{"n_experts": 64, "d_shared_expert": 0, "router_score": "softmax", "routed_scale": 5.66, "vocab_size": 8192, "tie_embeddings": true, "beta1": 0.95, "train_tokens": 429100000, "dataset": "wikipedia_en"}
Below are experts of layer 12 (counted from 0) of a mixture-of-experts language model. Rows are named router (the router's row for the expert), gate (a neuron's input weights, with its number), up (a neuron's input weights, with its number) and show model dimensions 0-255. Each number is 50 + 10 x the weight over its row's rms, rounded and kept within 0 to 99.
Before each expert's rows: "gets" lists some tokens that make up at least twice as much of what it gets as of all text. This comes from a sample of Wikipedia text that the model never trained on. Tokens count by the router's weight.

# expert 19
gets: " c", " C", " ", "C", " b", " P"
router:48 31 53 40 52 62 62 64 58 59 60 56 68 57 47 68 38 39 42 37 33 49 55 46 59 52 45 40 42 63 48 50 44 49 52 66 55 55 59 37 45 38 40 48 41 41 55 59 72 68 65 38 56 53 53 46 48 54 42 48 48 56 65 58 49 37 58 59 67 43 73 64 39 57 51 52 65 31 33 52 55 58 40 51 45 44 39 57 59 40 53 43 41 42 42 47 57 42 48 57 41 31 30 52 43 67 48 66 68 59 55 50 57 60 45 58 51 45 52 51 52 48 43 54 61 40 49 59 36 42 59 42 32 53 64 33 57 52 38 41 59 41 54 40 46 63 46 55 51 62 43 58 40 61 56 42 44 68 53 43 56 45 48 41 38 63 42 35 40 35 67 51 56 34 46 43 46 63 49 35 53 55 64 57 63 41 65 56 51 32 51 64 57 36 40 34 67 54 36 49 58 59 52 78 53 68 51 55 41 46 42 58 44 56 43 53 34 47 47 57 63 41 59 46 54 39 42 26 48 24 44 48 31 36 40 50 35 44 61 44 52 63 40 45 45 46 49 64 60 43 60 46 38 37 44 59
gate0:53 45 35 28 42 65 51 54 48 61 38 61 38 56 50 46 43 46 42 58 45 58 54 61 48 38 55 59 38 55 60 44 55 57 38 32 33 62 44 38 50 45 62 39 51 44 46 49 67 44 55 38 38 53 18 54 44 70 36 48 52 51 42 49 44 39 52 66 49 54 69 46 43 46 47 50 75 39 56 73 37 53 60 50 77 50 64 48 54 32 48 57 50 45 41 75 49 53 27 36 58 51 50 42 37 55 70 55 66 42 59 51 48 46 61 58 55 47 59 51 43 58 35 36 41 60 39 51 55 65 67 45 29 53 43 59 50 49 19 60 39 44 45 50 41 53 55 44 68 68 54 47 41 31 42 40 56 55 45 56 38 49 60 60 65 56 52 51 60 49 57 47 54 70 52 52 44 67 52 48 74 49 60 49 48 64 62 52 41 53 36 61 63 49 52 45 62 43 40 50 56 52 47 51 51 61 55 61 59 61 47 43 46 56 68 48 38 51 44 55 57 48 56 49 52 58 62 49 52 57 42 50 47 40 44 50 35 38 78 44 54 54 33 68 48 61 58 41 54 41 42 56 52 55 39 52
up0:47 47 39 32 51 56 46 50 44 53 34 70 32 50 59 47 42 47 39 54 50 66 54 64 56 41 51 55 32 52 58 40 57 65 51 42 35 66 49 40 50 52 53 42 45 47 50 47 62 44 52 33 37 62 30 52 44 56 39 52 42 43 32 49 49 46 56 55 47 57 58 52 39 47 39 51 75 39 58 61 41 55 48 45 78 43 63 43 58 30 44 53 44 45 42 76 52 51 30 33 63 56 41 39 36 62 70 52 62 50 60 57 41 58 62 54 55 48 55 43 31 59 36 32 35 66 53 47 61 67 70 38 29 52 44 58 53 46 19 60 42 46 43 45 34 56 55 37 66 58 60 48 36 28 40 46 53 53 52 52 42 48 54 67 65 55 52 41 49 50 62 47 51 75 54 47 50 60 53 47 68 50 59 50 45 68 60 56 45 59 38 53 66 47 52 42 63 46 46 50 55 56 47 63 53 48 57 72 60 53 53 46 55 58 64 46 44 54 41 47 55 55 53 45 55 57 63 50 44 64 45 44 58 50 37 49 36 41 62 56 52 62 34 69 48 64 56 43 60 47 46 56 53 45 39 50
gate1:35 56 44 58 41 48 45 58 53 57 55 60 51 44 44 53 62 40 42 29 61 46 41 41 65 55 59 56 55 43 37 41 42 48 67 48 56 60 69 56 52 35 59 49 45 62 44 40 58 52 46 47 56 35 49 53 47 52 53 46 56 69 31 60 70 33 50 60 53 50 49 67 41 64 43 35 58 40 33 33 46 51 66 40 39 55 59 58 56 45 44 45 51 66 48 36 53 41 58 44 38 32 47 79 52 51 35 57 62 51 49 24 36 71 54 52 42 47 44 39 39 41 50 44 56 54 56 36 49 43 71 45 69 60 53 45 39 54 37 34 49 43 50 45 50 39 16 63 40 46 52 62 57 50 34 54 62 52 39 48 51 59 66 63 35 55 37 37 44 43 52 47 49 56 58 47 50 52 55 52 48 35 59 50 52 38 59 49 52 45 62 43 54 30 68 60 56 52 57 39 52 44 51 49 55 59 65 62 46 68 57 61 66 30 51 45 47 49 56 48 52 35 39 40 45 50 59 47 61 42 48 60 63 42 47 57 71 48 39 51 51 70 73 40 61 44 49 57 41 46 57 59 45 50 55 74
up1:25 60 47 45 31 56 49 53 57 46 48 52 53 42 49 60 64 47 46 32 65 36 35 55 59 63 62 49 54 41 46 41 40 52 50 45 61 49 59 47 59 43 62 42 46 69 50 39 67 46 46 37 57 37 49 55 52 36 60 49 52 66 35 62 61 32 55 46 60 44 40 57 42 67 49 30 54 44 33 38 51 55 65 40 39 62 53 64 52 56 43 46 48 69 53 32 50 46 57 43 35 29 43 74 48 55 34 52 49 51 56 11 36 61 64 58 47 52 41 48 45 47 52 51 57 70 45 50 51 37 60 44 65 58 61 45 44 59 38 37 53 40 52 48 63 50 16 54 47 54 69 64 62 48 32 58 58 48 41 53 51 52 52 44 42 54 42 51 39 53 55 48 40 46 45 40 55 48 59 54 48 29 62 57 47 46 60 47 50 47 52 46 59 39 55 58 42 59 54 46 53 45 58 45 48 49 58 47 45 60 50 53 62 31 50 54 53 58 44 47 46 42 35 50 39 44 62 48 53 51 36 66 59 40 42 56 66 52 51 55 53 70 69 36 69 53 51 54 45 40 69 70 52 56 63 72
gate2:47 40 57 51 47 69 49 25 64 50 44 40 51 59 45 36 44 54 40 36 52 47 27 42 66 39 41 62 29 68 33 48 51 44 52 55 42 41 51 44 50 48 53 66 74 50 51 52 55 44 57 34 51 42 42 59 54 63 49 49 63 55 57 50 52 54 66 56 45 40 32 53 42 26 58 47 63 45 54 60 72 60 67 41 49 56 63 54 51 44 16 61 49 61 51 58 57 44 68 62 46 49 54 44 60 67 49 51 49 60 58 43 49 39 47 59 58 46 49 55 60 54 38 47 43 48 52 45 50 50 50 57 52 41 40 64 55 50 48 55 62 43 49 49 56 76 56 40 54 46 47 32 47 67 42 48 78 40 42 50 43 46 62 39 54 62 71 41 44 42 55 34 39 41 42 44 47 35 42 38 49 42 34 58 42 53 44 43 44 37 29 47 53 57 51 55 42 26 58 49 36 44 49 54 61 60 55 50 51 43 43 48 53 56 63 69 47 45 48 59 57 47 52 42 54 27 53 64 62 46 44 46 46 53 66 36 56 34 68 50 54 48 43 29 64 59 58 68 60 59 56 52 54 42 32 38
up2:41 40 49 52 49 65 65 34 63 42 51 49 40 69 40 31 60 51 38 26 48 49 33 54 59 51 38 59 30 68 36 56 55 44 64 51 48 49 56 59 55 40 50 61 52 47 48 46 67 40 58 33 48 44 44 63 50 69 50 51 57 61 63 49 52 38 60 57 50 37 35 68 54 27 63 53 69 28 49 53 70 60 58 43 61 51 55 61 56 39 13 56 48 55 38 54 55 43 66 61 46 49 49 42 70 60 58 47 48 58 57 43 44 59 44 61 54 40 45 50 57 56 31 45 57 43 59 43 49 48 51 50 53 33 49 65 64 44 36 48 59 40 53 51 48 75 57 40 51 50 48 31 52 68 38 46 70 50 57 45 50 44 67 34 45 52 67 39 39 47 57 32 50 49 58 42 44 39 46 41 48 41 43 53 55 57 38 44 41 32 37 46 51 49 60 54 54 40 55 53 40 51 46 69 51 61 56 54 53 41 38 46 48 59 61 64 37 54 51 55 59 45 52 45 66 27 43 52 58 44 44 42 47 62 65 45 49 41 68 49 38 62 56 42 55 50 53 68 55 49 64 47 50 38 40 48
gate3:48 56 42 38 39 52 65 48 48 34 47 54 66 50 43 54 73 54 71 30 56 30 49 67 60 31 66 55 56 62 55 59 45 40 50 29 50 60 46 55 40 40 71 64 60 41 55 47 35 60 53 44 75 45 60 53 40 56 41 47 38 59 58 63 61 51 52 48 51 38 53 54 50 46 50 38 55 29 46 59 67 50 57 76 37 54 51 38 47 37 46 51 53 52 46 43 55 43 55 40 46 37 46 62 42 48 52 39 57 40 63 70 42 47 59 56 49 52 33 55 39 26 49 48 59 41 51 52 51 47 48 46 49 54 54 46 54 57 50 57 47 39 50 49 49 62 45 38 64 62 56 42 58 44 53 39 32 49 46 42 39 60 59 67 43 63 46 53 62 28 38 49 54 29 53 58 47 62 52 57 57 43 41 35 52 36 71 53 38 25 63 64 45 56 63 56 48 37 34 48 62 43 26 54 57 44 48 57 60 48 63 47 64 49 65 47 36 56 44 54 40 46 45 58 57 51 50 56 39 24 55 55 51 56 58 46 52 52 63 29 40 48 59 47 46 47 59 71 66 49 50 57 52 45 32 49
up3:47 57 45 37 38 46 72 45 58 43 47 56 60 51 41 54 69 54 65 31 49 24 52 64 53 27 65 57 55 61 49 58 37 33 43 31 42 54 37 57 41 47 70 58 60 43 54 42 35 62 57 50 72 49 54 46 50 50 42 45 46 52 52 56 63 50 52 44 57 39 57 63 43 55 53 42 52 25 48 59 68 44 60 73 40 52 45 45 48 32 41 54 52 44 54 43 52 39 48 47 47 39 42 63 47 45 59 48 58 38 61 68 43 53 62 54 56 52 46 46 41 30 50 59 56 42 43 55 53 49 52 46 47 54 51 56 55 55 46 62 44 28 47 43 62 63 43 44 60 63 55 40 63 46 52 35 44 46 53 41 39 63 62 61 40 61 45 61 66 30 42 48 45 30 52 56 46 63 53 44 60 47 37 35 49 35 71 43 36 25 66 60 48 49 57 53 49 34 33 50 67 38 31 49 45 46 54 54 46 48 65 51 65 46 64 37 41 55 47 48 44 44 36 64 60 48 52 64 41 28 50 60 48 54 58 53 52 56 67 32 45 41 62 53 42 52 63 67 62 53 51 64 51 41 34 48
gate4:51 59 55 45 53 75 58 50 40 50 62 53 74 48 53 61 55 47 42 42 49 48 61 43 50 40 42 65 52 52 57 50 39 56 41 57 47 50 67 35 76 43 53 50 48 35 42 44 63 55 57 62 29 39 43 59 42 52 47 49 53 59 54 46 57 38 68 54 30 49 46 52 52 44 67 54 42 55 41 46 50 46 57 46 51 68 53 57 49 38 69 32 54 24 52 45 42 57 55 52 40 38 54 48 64 63 64 35 66 51 58 41 45 67 38 64 61 43 35 60 39 55 49 49 56 63 67 52 46 59 52 48 56 49 46 53 29 40 59 58 48 54 49 52 33 52 50 56 56 56 56 41 43 49 63 54 50 63 53 45 58 35 62 31 33 59 33 51 42 55 36 51 34 29 39 53 29 60 66 52 43 54 52 47 59 49 45 42 65 60 48 68 56 56 47 51 52 55 41 37 65 62 32 49 56 59 49 37 66 76 36 41 59 50 40 40 48 41 35 44 41 37 31 23 42 45 48 42 55 46 33 51 49 40 71 51 45 49 66 40 58 54 44 45 41 50 25 50 52 44 48 53 37 45 56 55
up4:38 55 59 52 58 75 57 51 46 49 57 49 71 61 52 71 48 49 44 36 51 46 57 46 40 42 40 62 48 46 47 56 38 45 42 47 50 53 64 42 69 39 50 45 52 31 46 52 58 57 59 68 38 37 42 67 40 57 53 39 49 49 48 44 46 33 63 47 27 45 38 51 55 56 65 49 46 52 37 47 48 43 58 44 55 59 56 42 44 41 65 41 60 23 56 50 53 41 50 43 35 28 55 45 58 62 64 32 61 55 61 42 54 64 33 66 63 43 48 50 51 53 43 59 51 69 63 54 44 63 49 44 44 37 54 52 31 37 70 51 54 62 53 53 41 47 54 61 44 64 50 49 47 43 62 63 50 60 55 40 44 36 57 33 28 69 42 47 43 56 39 56 34 38 49 58 35 58 66 61 48 56 53 47 52 45 45 42 54 53 58 76 46 65 47 43 55 39 43 44 70 60 52 49 55 52 46 38 69 70 42 42 52 44 29 35 52 38 28 47 37 38 42 28 42 40 54 37 63 54 38 45 46 44 57 51 46 48 62 38 61 50 48 38 51 59 35 59 60 42 44 58 36 49 52 52
gate5:52 52 58 58 52 45 41 59 41 58 46 46 42 52 53 41 59 54 57 40 41 69 50 64 27 39 37 44 55 60 46 56 48 65 44 46 44 32 40 49 51 46 35 55 36 44 46 68 56 61 37 44 54 31 43 38 23 42 48 61 48 60 60 62 48 62 39 58 49 59 45 56 52 53 46 47 40 49 52 51 49 48 52 43 49 49 44 52 49 37 55 53 47 49 49 41 43 76 39 55 50 59 32 56 72 45 52 62 63 58 45 60 68 59 41 45 38 33 54 48 38 56 66 39 43 47 55 67 46 77 50 49 56 44 52 56 58 45 53 49 40 56 63 34 49 48 26 61 44 46 40 54 50 56 51 39 47 77 45 34 53 53 52 40 58 55 30 69 55 64 50 59 55 51 61 50 48 38 49 52 41 62 51 39 68 58 65 50 55 46 57 40 36 44 68 47 69 45 52 35 57 47 62 56 45 56 49 50 36 47 38 40 44 53 32 35 65 59 80 62 67 39 59 52 49 56 40 51 63 48 58 54 38 48 53 35 39 41 44 44 51 37 62 61 32 50 47 45 45 73 53 33 32 57 40 33
up5:58 51 57 64 58 38 38 60 40 58 42 51 49 43 48 45 57 54 60 42 46 66 44 74 43 34 40 50 52 49 48 48 55 55 44 49 48 40 42 41 49 56 47 43 49 56 52 64 63 66 37 29 35 24 46 43 36 35 51 55 41 62 64 53 49 60 41 53 49 59 44 63 58 46 48 60 42 54 62 48 46 32 61 48 47 59 50 58 41 43 54 49 44 53 59 43 47 68 38 55 55 58 34 52 67 41 49 62 57 59 57 54 57 59 49 52 24 41 60 44 47 53 75 48 50 51 62 67 37 67 33 43 59 54 42 52 51 49 45 52 35 54 45 28 58 52 34 64 42 44 39 50 51 56 49 33 47 70 47 34 49 47 51 46 66 45 30 74 57 55 46 55 52 46 57 57 53 33 45 50 37 53 47 44 73 51 61 57 56 54 58 31 38 51 63 49 69 45 51 34 46 53 53 55 40 52 45 59 49 48 47 43 42 53 33 52 68 54 78 71 62 44 48 48 45 54 42 61 52 40 62 55 42 43 54 27 46 53 40 58 48 34 62 65 31 43 48 39 37 72 54 36 37 61 42 44
gate6:55 34 44 60 49 54 30 67 50 66 38 65 63 54 53 42 65 46 49 53 47 43 48 47 47 61 52 63 49 69 58 51 45 59 31 61 39 57 44 37 59 37 44 41 31 52 61 55 73 49 60 46 51 63 36 46 45 61 42 55 54 63 67 45 52 29 52 54 41 24 61 55 36 40 55 76 52 55 50 59 57 34 50 56 50 56 45 54 53 38 47 56 64 42 44 42 51 47 42 29 62 57 35 50 41 49 42 66 65 47 51 59 44 46 63 51 42 46 44 71 35 70 57 59 52 48 34 54 38 51 41 53 32 56 41 54 52 34 37 40 54 51 56 46 33 48 51 46 43 50 59 41 42 45 51 36 57 49 59 52 53 36 63 36 50 33 58 47 35 48 55 54 65 63 51 43 51 48 46 29 59 59 37 49 45 54 51 44 39 52 56 57 46 60 38 57 49 64 32 36 44 65 50 49 54 47 59 66 72 74 40 56 54 34 45 36 50 64 51 44 48 37 63 47 51 47 49 43 54 25 43 55 51 35 44 56 28 62 66 39 57 61 43 68 51 49 63 47 49 50 35 54 51 46 47 43
up6:55 43 49 59 49 59 39 66 49 57 39 66 61 57 51 43 60 45 59 64 53 36 39 47 49 55 49 62 50 55 58 54 46 54 32 72 36 60 42 35 60 50 52 40 30 53 60 51 59 53 70 52 50 56 36 51 54 53 37 58 55 50 64 42 51 34 53 53 41 33 58 55 45 51 47 72 61 53 48 51 56 29 51 58 56 55 43 46 53 34 48 53 66 43 43 42 53 40 44 38 66 66 35 51 39 35 44 72 55 47 48 63 38 45 64 55 51 48 45 64 42 72 58 54 53 59 38 61 42 37 35 36 39 65 41 44 46 33 33 41 48 54 49 49 41 38 53 44 44 53 53 46 54 44 51 30 61 45 60 54 49 37 51 45 48 31 47 49 46 37 61 61 50 57 45 41 48 47 49 28 45 60 45 60 46 45 49 50 37 54 48 57 51 61 45 54 52 67 34 30 42 66 48 43 39 61 55 55 70 81 48 55 57 38 32 26 55 59 51 49 54 36 54 55 58 51 46 50 55 24 49 55 54 36 48 49 26 72 65 45 39 59 43 77 54 46 49 48 57 54 41 60 56 41 51 42
gate7:50 36 39 73 61 46 50 43 58 61 45 55 59 55 56 54 57 42 45 51 51 54 48 46 62 50 47 48 62 50 71 36 46 51 55 39 47 54 54 49 48 45 32 49 73 54 56 48 49 39 41 39 58 45 46 54 55 64 65 39 71 58 39 45 56 44 30 70 61 52 36 49 46 57 61 55 61 42 42 52 35 60 55 47 36 29 35 66 46 64 46 46 48 61 49 45 44 50 40 43 59 50 53 57 49 30 44 43 55 56 52 59 49 59 27 24 61 50 69 44 56 43 36 50 43 56 47 48 44 58 68 63 33 51 35 39 52 42 32 64 39 56 46 41 41 48 64 58 54 54 52 51 64 43 55 54 50 59 44 39 38 46 53 66 46 53 52 65 36 51 62 33 57 72 51 67 61 53 50 48 53 47 58 44 42 43 30 48 52 65 53 51 43 44 63 63 63 43 49 49 63 38 54 78 56 55 58 36 46 50 44 52 38 51 60 32 24 41 58 43 54 49 53 32 47 32 58 38 49 38 40 38 39 55 74 57 36 54 37 56 41 53 60 50 32 65 64 49 55 66 48 46 38 49 45 40
up7:44 33 32 64 56 48 47 36 48 45 49 61 61 60 52 54 56 40 42 56 51 46 39 52 60 49 52 42 60 54 68 36 45 49 55 39 43 53 43 47 54 50 29 52 70 55 59 66 47 37 57 40 67 54 51 52 57 60 61 30 72 56 47 50 58 37 29 69 60 49 45 51 47 52 60 48 71 41 41 53 40 56 53 57 27 33 47 58 48 58 38 42 59 73 50 41 49 46 43 37 56 47 53 59 37 41 41 49 52 60 51 62 53 56 33 36 62 52 62 48 58 51 34 47 44 63 37 60 54 53 69 55 38 57 43 41 55 38 30 61 37 53 51 44 46 47 66 59 47 54 57 52 66 32 51 55 43 53 49 41 30 47 43 61 48 59 46 54 36 39 57 39 60 70 39 63 61 53 47 62 53 47 55 39 38 48 37 43 48 51 47 51 46 49 62 63 58 45 41 52 62 44 55 82 48 50 68 36 46 47 47 44 40 48 56 29 37 48 46 51 44 49 63 28 48 29 58 40 51 39 44 40 41 54 71 50 34 52 42 48 39 58 58 59 34 73 64 56 59 66 54 55 42 44 55 38
gate8:58 45 57 54 46 37 49 55 54 47 50 64 55 49 51 61 51 44 39 47 46 66 47 75 62 35 51 44 44 71 60 39 65 64 62 39 59 58 39 49 45 32 59 55 55 54 39 50 68 47 40 43 31 45 60 41 26 60 43 62 46 47 41 50 52 58 42 49 57 40 70 57 33 47 48 57 44 32 57 48 42 57 50 56 47 51 52 48 56 31 49 46 42 57 47 45 51 32 54 69 48 45 62 52 54 59 26 53 46 54 56 60 59 65 41 58 44 68 52 51 42 53 48 57 56 40 44 61 31 38 49 42 68 54 41 47 45 46 39 45 51 46 60 55 38 50 66 71 73 53 49 43 46 36 66 52 31 54 58 33 59 40 52 34 54 61 49 55 50 41 51 47 60 50 48 53 38 73 51 46 52 49 44 56 52 50 71 73 44 55 31 48 49 58 35 52 41 47 47 75 47 70 49 43 44 56 48 60 35 54 50 44 52 60 64 57 55 62 65 82 51 47 43 35 48 59 47 37 38 59 46 51 50 50 47 59 58 52 64 37 57 64 31 48 56 27 45 42 62 57 36 40 46 53 43 35
up8:57 46 60 53 37 32 59 47 52 45 50 61 50 55 47 54 49 44 34 51 51 70 49 71 63 42 45 43 42 71 65 45 58 66 58 39 61 49 41 46 42 29 58 43 46 50 45 58 69 47 41 42 30 48 63 50 28 59 48 57 32 41 42 53 47 57 39 47 59 41 69 48 41 47 38 53 39 42 61 37 46 53 47 50 48 54 46 51 51 43 46 39 49 62 50 40 55 34 56 67 54 41 65 56 55 60 29 50 50 51 53 58 51 57 30 58 47 71 47 49 49 52 40 60 54 46 42 60 26 38 49 49 64 52 43 50 39 48 46 43 55 43 61 64 34 45 59 74 65 56 56 35 41 41 67 58 27 52 54 38 62 37 51 33 56 52 49 55 53 44 56 47 54 63 47 54 34 73 49 41 51 48 44 54 55 47 63 65 45 51 44 50 47 61 38 58 34 53 52 74 49 68 44 42 48 49 48 61 43 57 58 45 51 65 65 63 55 56 56 77 58 50 49 31 44 60 50 35 44 65 47 55 48 46 48 61 53 52 50 37 51 71 33 48 54 23 45 47 72 51 36 38 47 52 44 42
gate9:38 43 57 66 53 63 69 45 55 53 53 34 80 53 67 56 49 55 36 45 45 56 43 39 52 47 39 65 52 70 45 49 55 57 26 77 51 48 60 46 45 45 58 39 63 62 51 47 59 53 52 30 61 48 53 62 55 34 48 52 32 51 68 40 54 44 51 45 50 48 53 49 67 37 42 60 61 57 40 41 48 46 48 53 58 52 70 44 50 44 67 38 39 26 47 41 48 48 41 54 28 59 64 56 46 48 31 43 47 67 58 40 59 38 52 38 46 59 50 50 46 54 40 58 58 38 39 49 49 45 45 52 51 52 70 50 52 50 47 48 57 41 45 61 42 58 49 45 49 54 55 60 44 57 39 51 52 53 64 48 34 39 42 41 55 50 57 47 40 40 62 59 48 28 43 58 48 46 56 65 50 63 84 47 45 38 33 47 55 60 58 55 40 33 53 59 45 38 45 45 38 57 48 51 40 54 50 40 56 60 80 43 58 51 52 36 56 69 59 55 65 24 52 64 46 36 48 38 38 57 47 49 54 45 46 57 41 54 47 41 64 42 43 57 54 35 52 47 67 34 65 41 65 39 55 59
up9:43 47 55 59 53 65 71 50 39 53 50 37 80 53 59 55 53 57 42 50 46 60 54 43 59 40 38 61 42 66 38 56 54 55 31 65 51 50 70 40 39 45 57 42 57 70 45 40 58 58 51 32 60 48 43 67 62 32 47 58 28 47 72 29 62 51 71 48 51 53 56 44 67 45 44 51 65 55 45 50 42 45 45 54 58 52 57 47 47 42 63 34 42 33 42 37 49 56 43 50 31 52 61 71 50 51 39 45 51 52 60 42 48 44 46 31 51 59 49 58 47 51 35 60 52 43 46 54 42 45 42 65 62 57 62 48 44 52 61 60 57 36 39 53 38 58 51 51 53 62 54 57 43 60 47 50 53 51 57 52 43 38 50 44 51 47 50 42 36 46 58 55 45 26 44 51 51 53 63 63 56 62 82 46 46 45 44 45 67 50 57 52 48 46 56 58 44 44 47 51 40 56 34 50 32 59 51 34 54 67 80 46 59 50 51 31 52 64 63 64 54 34 50 53 49 32 37 40 43 47 40 44 60 43 40 51 42 58 47 33 67 41 46 57 63 32 47 42 64 36 47 37 57 40 51 61
gate10:68 42 34 48 55 46 51 50 50 58 46 47 54 64 43 45 38 43 48 40 42 39 55 51 60 41 53 49 32 61 62 40 55 60 58 62 48 40 52 52 35 49 55 55 47 61 46 36 55 33 58 49 46 51 69 44 40 52 51 51 65 48 46 38 52 45 53 49 45 59 54 37 65 75 43 45 61 41 49 58 66 59 32 50 44 38 30 54 50 60 59 49 40 46 38 57 47 45 47 57 69 48 48 57 40 49 67 48 59 71 50 52 72 45 46 48 56 48 55 54 46 42 32 61 54 68 47 56 50 66 44 57 39 46 63 55 53 48 67 56 44 56 40 67 35 71 64 60 50 81 57 57 50 59 44 39 51 44 53 46 37 60 46 48 46 47 58 34 65 64 62 54 57 49 54 65 54 55 47 58 41 36 62 32 39 50 51 36 67 29 37 46 56 36 35 44 64 65 49 48 39 42 56 53 33 49 54 30 43 51 37 46 47 65 49 36 48 52 58 49 54 62 55 43 54 69 38 11 51 54 61 57 53 58 68 42 32 52 52 55 53 49 67 47 56 48 39 48 54 40 48 36 49 51 66 37
up10:51 40 37 46 61 52 56 44 52 48 43 51 64 59 29 39 42 36 51 47 39 47 59 58 64 38 58 50 37 58 51 53 54 48 51 65 48 46 43 51 40 41 54 59 53 67 44 42 63 43 46 53 49 50 60 50 34 60 46 44 66 50 53 36 50 35 51 53 42 65 58 41 61 60 31 39 56 28 44 54 64 47 45 45 41 32 37 60 47 57 62 47 36 54 39 46 45 41 46 43 61 53 53 49 47 44 78 45 55 65 56 59 60 61 57 42 49 45 56 53 41 41 29 57 45 49 45 62 54 77 38 58 27 55 68 50 56 49 63 57 49 59 41 48 44 77 60 53 44 80 57 59 51 57 47 48 60 37 52 46 43 64 47 44 38 55 61 36 60 78 47 56 58 52 65 68 48 56 59 53 50 42 66 37 40 49 43 46 62 36 41 45 57 28 49 51 61 60 33 49 50 39 71 59 43 38 49 24 47 54 48 54 42 59 41 43 60 45 52 52 54 48 52 46 63 60 35 23 51 47 69 44 57 64 66 43 47 45 50 56 58 41 65 44 47 54 39 56 55 44 42 46 35 46 56 35
gate11:56 33 66 46 52 61 53 55 62 50 45 55 46 50 33 40 49 56 58 36 43 45 44 38 61 48 41 61 46 60 48 44 55 61 37 47 43 61 48 38 50 48 45 52 60 48 45 41 64 51 57 48 53 69 24 63 46 51 26 54 37 49 38 59 54 39 43 47 52 62 52 49 59 49 48 52 51 44 44 46 51 57 60 39 47 35 41 50 55 46 54 59 41 51 41 73 61 52 64 44 58 49 38 66 60 63 50 52 50 42 38 53 42 76 37 52 40 45 40 55 29 35 37 62 51 54 42 38 37 56 71 38 50 65 49 30 64 51 57 46 68 31 50 38 64 35 47 74 60 53 51 51 49 58 44 43 61 63 68 36 42 50 64 49 50 42 55 51 42 32 56 45 47 57 38 57 53 61 47 38 43 64 43 67 40 57 57 44 42 46 61 50 48 34 55 61 54 49 55 34 55 50 45 64 62 55 38 57 46 56 44 65 57 32 56 59 25 66 58 52 69 53 59 70 44 41 48 74 53 52 65 67 50 53 69 54 45 59 64 40 41 45 35 48 36 63 60 50 56 58 48 59 39 34 46 41
up11:49 40 56 43 42 58 60 63 72 54 52 47 51 55 37 45 46 57 53 29 44 41 37 46 52 55 46 59 45 62 48 54 63 57 44 50 47 50 54 51 51 40 46 59 52 57 56 43 64 41 58 49 34 64 36 49 46 58 20 55 30 56 50 57 46 31 45 53 58 62 57 50 63 51 50 55 48 42 41 55 57 52 58 46 53 23 57 55 49 44 48 51 49 40 37 66 68 40 64 60 54 45 35 57 71 58 41 53 43 47 44 45 54 68 43 58 47 49 41 45 45 45 34 44 62 55 28 28 44 60 67 43 57 56 44 35 59 59 44 44 62 41 50 35 57 31 54 64 65 49 46 61 37 54 43 45 64 63 63 34 50 48 54 50 50 42 54 62 38 26 53 45 49 47 44 45 54 53 57 44 25 65 53 71 39 67 67 39 45 37 67 43 43 32 47 63 50 50 46 36 45 47 53 66 59 56 48 61 51 49 55 60 52 37 52 66 21 63 57 53 68 64 49 61 48 37 49 66 45 43 57 76 51 49 52 60 57 55 70 48 42 59 54 49 33 58 55 53 57 53 55 61 48 34 52 52
gate12:48 50 39 51 44 48 25 81 43 55 62 59 53 56 48 46 42 70 56 64 34 47 61 74 37 59 37 40 68 60 67 54 52 67 55 60 55 48 56 50 55 41 55 45 45 43 51 58 54 56 55 45 56 55 57 44 60 56 47 51 61 45 53 45 59 65 71 52 36 35 57 46 39 56 45 32 40 58 57 51 47 46 27 51 53 43 66 40 43 38 49 46 50 62 29 68 36 55 42 27 60 34 63 58 40 45 50 63 45 31 36 41 57 62 63 46 53 46 59 50 37 63 59 47 61 41 49 57 54 52 55 55 51 54 61 61 50 59 38 68 43 46 53 56 29 42 46 48 38 59 40 57 40 37 52 34 34 60 66 51 55 42 41 62 37 49 33 39 52 39 55 63 59 56 42 45 36 49 36 67 63 57 52 58 63 43 60 52 35 40 39 59 38 48 57 32 51 38 43 49 54 68 55 63 48 50 43 49 38 67 38 41 57 56 44 44 44 42 40 47 40 49 45 56 63 50 56 30 50 39 38 51 33 52 43 45 43 60 56 37 42 55 36 70 50 67 55 42 44 53 46 39 52 53 52 54
up12:46 46 46 50 44 45 29 76 48 59 67 59 63 64 44 44 41 69 54 62 38 43 56 73 37 52 39 39 68 53 65 49 59 68 50 57 48 43 67 43 48 54 47 49 57 47 53 61 53 54 62 53 60 59 58 48 51 51 40 53 61 41 47 44 63 59 65 47 40 30 54 53 38 58 50 36 41 47 60 46 54 58 35 49 53 47 73 41 51 34 33 49 48 46 23 68 35 65 34 26 59 35 59 62 43 49 48 59 39 39 33 45 55 59 54 47 54 54 59 36 44 48 64 42 51 48 55 57 52 49 59 48 49 58 57 52 46 62 42 57 47 52 55 46 38 43 44 54 42 62 49 61 41 38 54 32 41 54 68 51 48 39 43 64 35 52 28 40 61 35 53 48 63 59 40 45 35 55 34 62 55 54 53 65 61 56 51 57 24 40 52 68 36 54 55 35 52 44 54 55 56 72 51 63 45 59 46 46 36 55 38 47 55 64 44 40 35 36 50 42 41 52 44 67 66 45 58 38 53 52 36 53 34 55 47 41 42 59 55 38 42 49 30 68 44 59 59 52 41 52 54 51 56 45 54 44